Experts of a small language model: vocabulary 16384, 31.1M parameters.
Below are experts of layer 9 (counted from 0) of a mixture-of-experts language model. Rows are named router (the router's row for the expert), up (a neuron's input weights, with its number) and show model dimensions 0-159. Each number is 128 + 24 x the weight over its row's rms, rounded and kept within 0 to 255. Numbers have three digits each.
Before each expert's rows: "comes after" lists some tokens at least twice as common just before its tokens as in all text. This comes from a sample of Wikipedia text that the model never trained on. Tokens count by the router's weight.

# expert 2
comes after: "\n", ".", ")", "==", " =", " =="
router:123177131098118150103147136185115144130133106129140111143135046118131143110145093152109122147142103037181107130120135142119126156111130099102125145102109112098123145103166147126115202106138129104148109119118137132138175138163133109159126141100176106134107146179128102122106126109129108109113152129110140101142130087128125119134136124140179126147158132100121126139134158109085145155141117184154127119134157140121113134125136104135140119131150121137155124117136131152135137188111115
up0:122152133155138118097082108136151125115133147156115114160119135099104155105137130113122121127163121122108117096077131129161138107132178140116140099101167148110095160119107114159142125104122143132179124142146118190137135136081118170118120114118137111144118132143133161122109124135162141121117105167125116129140078171181157102149140094128109137098140117118154110146174133115172111130119127106106103149113118105154095122135110109123088144133159106107165120155149074144151155091178117
up1:127101148088089109117102093106157134117108126138120185138102138127150119162121147144118076115155163124138101087129140104128115116118179108134132123159115144147095125126127134117130142089129120109120140137153161158116122156129116126139191101171147125146206157147122136168139152149118104151102130155090145104127136132101149120149141171143143144104159093123139141115105080162098135157133149126121122128137173151123130118128106155111116068128135100140143123170128105113132157115100079
up2:125136162120106101121139114113139117124112152147143100116104160150133113100111126106127180116149120103164089139116125096132129154108171167161150101109114105154094128150142089157135137107115131140118139128116110116130176114130120168099159154115141098129119177132125092138127140125103144157119187140179165092187160150157128101104115159153149122110141093127125141068136156146097102119125131109154155156114139127128149133155121158137129109128160110146151146145136102100190148151152158
up3:097133127096136138125152095145134177119130132096122140160122137089104129090133131069188099113133130161127163066158116138068130082155147163151151108123130117117137128117136112155152109095148141075155112133154103138156073128171118097143106114121130117140116121111100139130131097142113119097073119124157126127076115186109132146120109157127139083132121121117118149136138111142166114112150148114132143172109132123121091131121106118091130075123179163112107109089151085103120102112136175
up4:127127137094108090136102120127121111150106139153114111066112088106116127121130099128070126164167087153128122152137135095102141116130119144149122172144134122109130149119099131127129149161132114124201134150088107136154120152119129157116205149135117096174136134156124107103166131137092114121148104129155173139134132129115140137145136162121158116147136116103077174113143132145058085122154141113098123160125110088144105168143086129118129149140122139100119134107105137156103140101160106

# expert 1
comes after: " |", "\n", "==", " =", " /", " on"
router:137140153120143126131162146161111070124144098118148163143119115126145114124193119099146127118154123109118113139092109137124132138122103136097209129148150137131116134143144108114113124140118111099095110134172129107086203147150130135179117132163095128119152148164127109125117112108142120166130142140141138147145126138137122149131142147144120128134093117119145082177131189110084121104118099174146137121149160138152093115111140144165134171141156149105130142120141121156136130121128119
up0:111117091126139154143086126144123144118099183157078162142095156133122106188141098123140114153122162164144114106094130138121124130134132123180134134187130150157150184123137113138136134112134159117143138125112164122158102134141119157144133055118079095144139107092106153164120124138090101145117136162128119112088116138143095107131128128133137124117096160144124140130154149147126120119109131123157092123107149101120133161115144128138112168120137131115127190162116098120109098124159111
up1:115094160117151149115108134129149117115140115151146190103086135125129150136088118137158144130137139114134112116105128088106164121143147092140132094107128125166165114087119097136140117104109110129110132119143120162119094113080130179128137126127137122107134062083133123126124180133146092145089171115094145145140097138131105118178110134144096140147154086159141153083160112127158108198133110135185172066106146149126130162089112125152138132110132106111138143154105108095143138154126114
up2:133107120116164134121137093139164097101120119099135135096143088075128154093112117133142149101102164183132137139136143196114147085145145137144147148170111141179102139131141147146106082072147142135138097141162151133103111111131156124136157118111189169134134130108093181106157127120101102113140150107175146157104136139130142125098134159092161121148072141107118136115109103130149144126143141100128158153122119105156109096099114116122117112120158126114078157144069122102192112146121092
up3:090145123106107107129122109148117168137092137143137151122123136138136126129132164107119109129146144132185130125151153095125146067100129129151142127116142108144096139175109127138132136127087131179144089133116113113182128129145104124126128108179169109081151108154126154146105128131115130121121092143149107136200125152127132095149115176083128126144162086181111099092159140133146098132150143142144113136109127124104118075138152114084090115166145179137095107139082113111133139137093118
up4:120111195145115123098144103107136125105181129159106119134127095131146125123118156130135142120120134122144164175057108125107135136157166129138130144159137119161111123152146118096137125111135080127092135146123156110151112119105127157137114111117131082109113148153160163144127136102107138150138149164146080104090116118098127125102135145154127141111196089126104147137140134102095131142066140114122085106108099130160214116148115125160138116138124141156121107156116118109168151123138123

# expert 15
comes after: " ", "1", "2", "9", "0", "8"
router:126097134143145121133099144104124059148143076111126123125126125148064122158111108098121132139136127084143138124136115142143093154118131122096126129139114084103094102123109094121129117184154124131108154128100122119124136107162149112090127126139148121126110137152128067095133164175119110120120092113112126141143132212120128165127111091155131118133128141106139124143147143140143150124144097109147117127129112129073123123129138149084129165145167125144173145130155132128129139102108113
up0:088173095115130105174146084109132069150146157151074139113131103130145116165146148104111146112116131144085078103136172079116147095161132147126125127145140119181152109142110122116108124128091144143157151129137116150121146142098133162138140104170167118111142097099139132134132112085121084136098130146146102152131113135112168129128156106140119181155137143110115160084181102133162089119069126109110139087103149095131143127123152124137107130124139105091127091125112159124131110124112185
up1:109114144122110104133125135126166171126128147114153098123097114116169126150150118145125133142160146139187176137145150115117123102197135093114063147055152114118121104117125148173103129139107136139126151114116125139108151123129130167170165131169118143150138091130115066157114102080120128154115101115137108148154135152114079129150077135122159118116128118131113165163187109095136144155188133134153156113119101092143115109131102104110116105112086137151106125141129110113128105110168165
up2:140155093142135161099132072115145101142135121127109112147112125138098086125160076149167166109119132104110159122105178150127163116170146142104126139140151130123118156109108125143187125062143152111137166151161126122128166141157100126120141106122123152164133149131166153140149093143152095163136167168121125142114119147120098120111097146138084101114163122138131108151111110139130092115114131174160159134131112150135110114115110112154135140151135071112152109135156147149115132130141119
up3:111132139105116149105110127169122128146098106179124134117115198130081077149114116090143137070128161101124118156137127137152129140146142170114133163151135173137139098156156091150130111103116194094119172132077146129136166181152119123114143108105183174149128149097117132124112146075128101104133134142127105104156112112123138160136127143110106175128157150134094137146122131068102112125100117183116135104127137093125104133134147106145133126164143143181175107132116117171125142104099132
up4:124096127126104121117160175127173109108086112126089159120088182124112091150131139149153113142142092120149115112116150118128133138105120137085113078092158139163127113094122150107149141110131111088102113134129148100115138117123095117152113114110161134159114150107163135123126140146158141121139103102134154163116164110127103124076111128111129150129105134118141133071157104127169075124105143146105155096117104155125113136132139126087138167101165169136100128147129131115128142172135140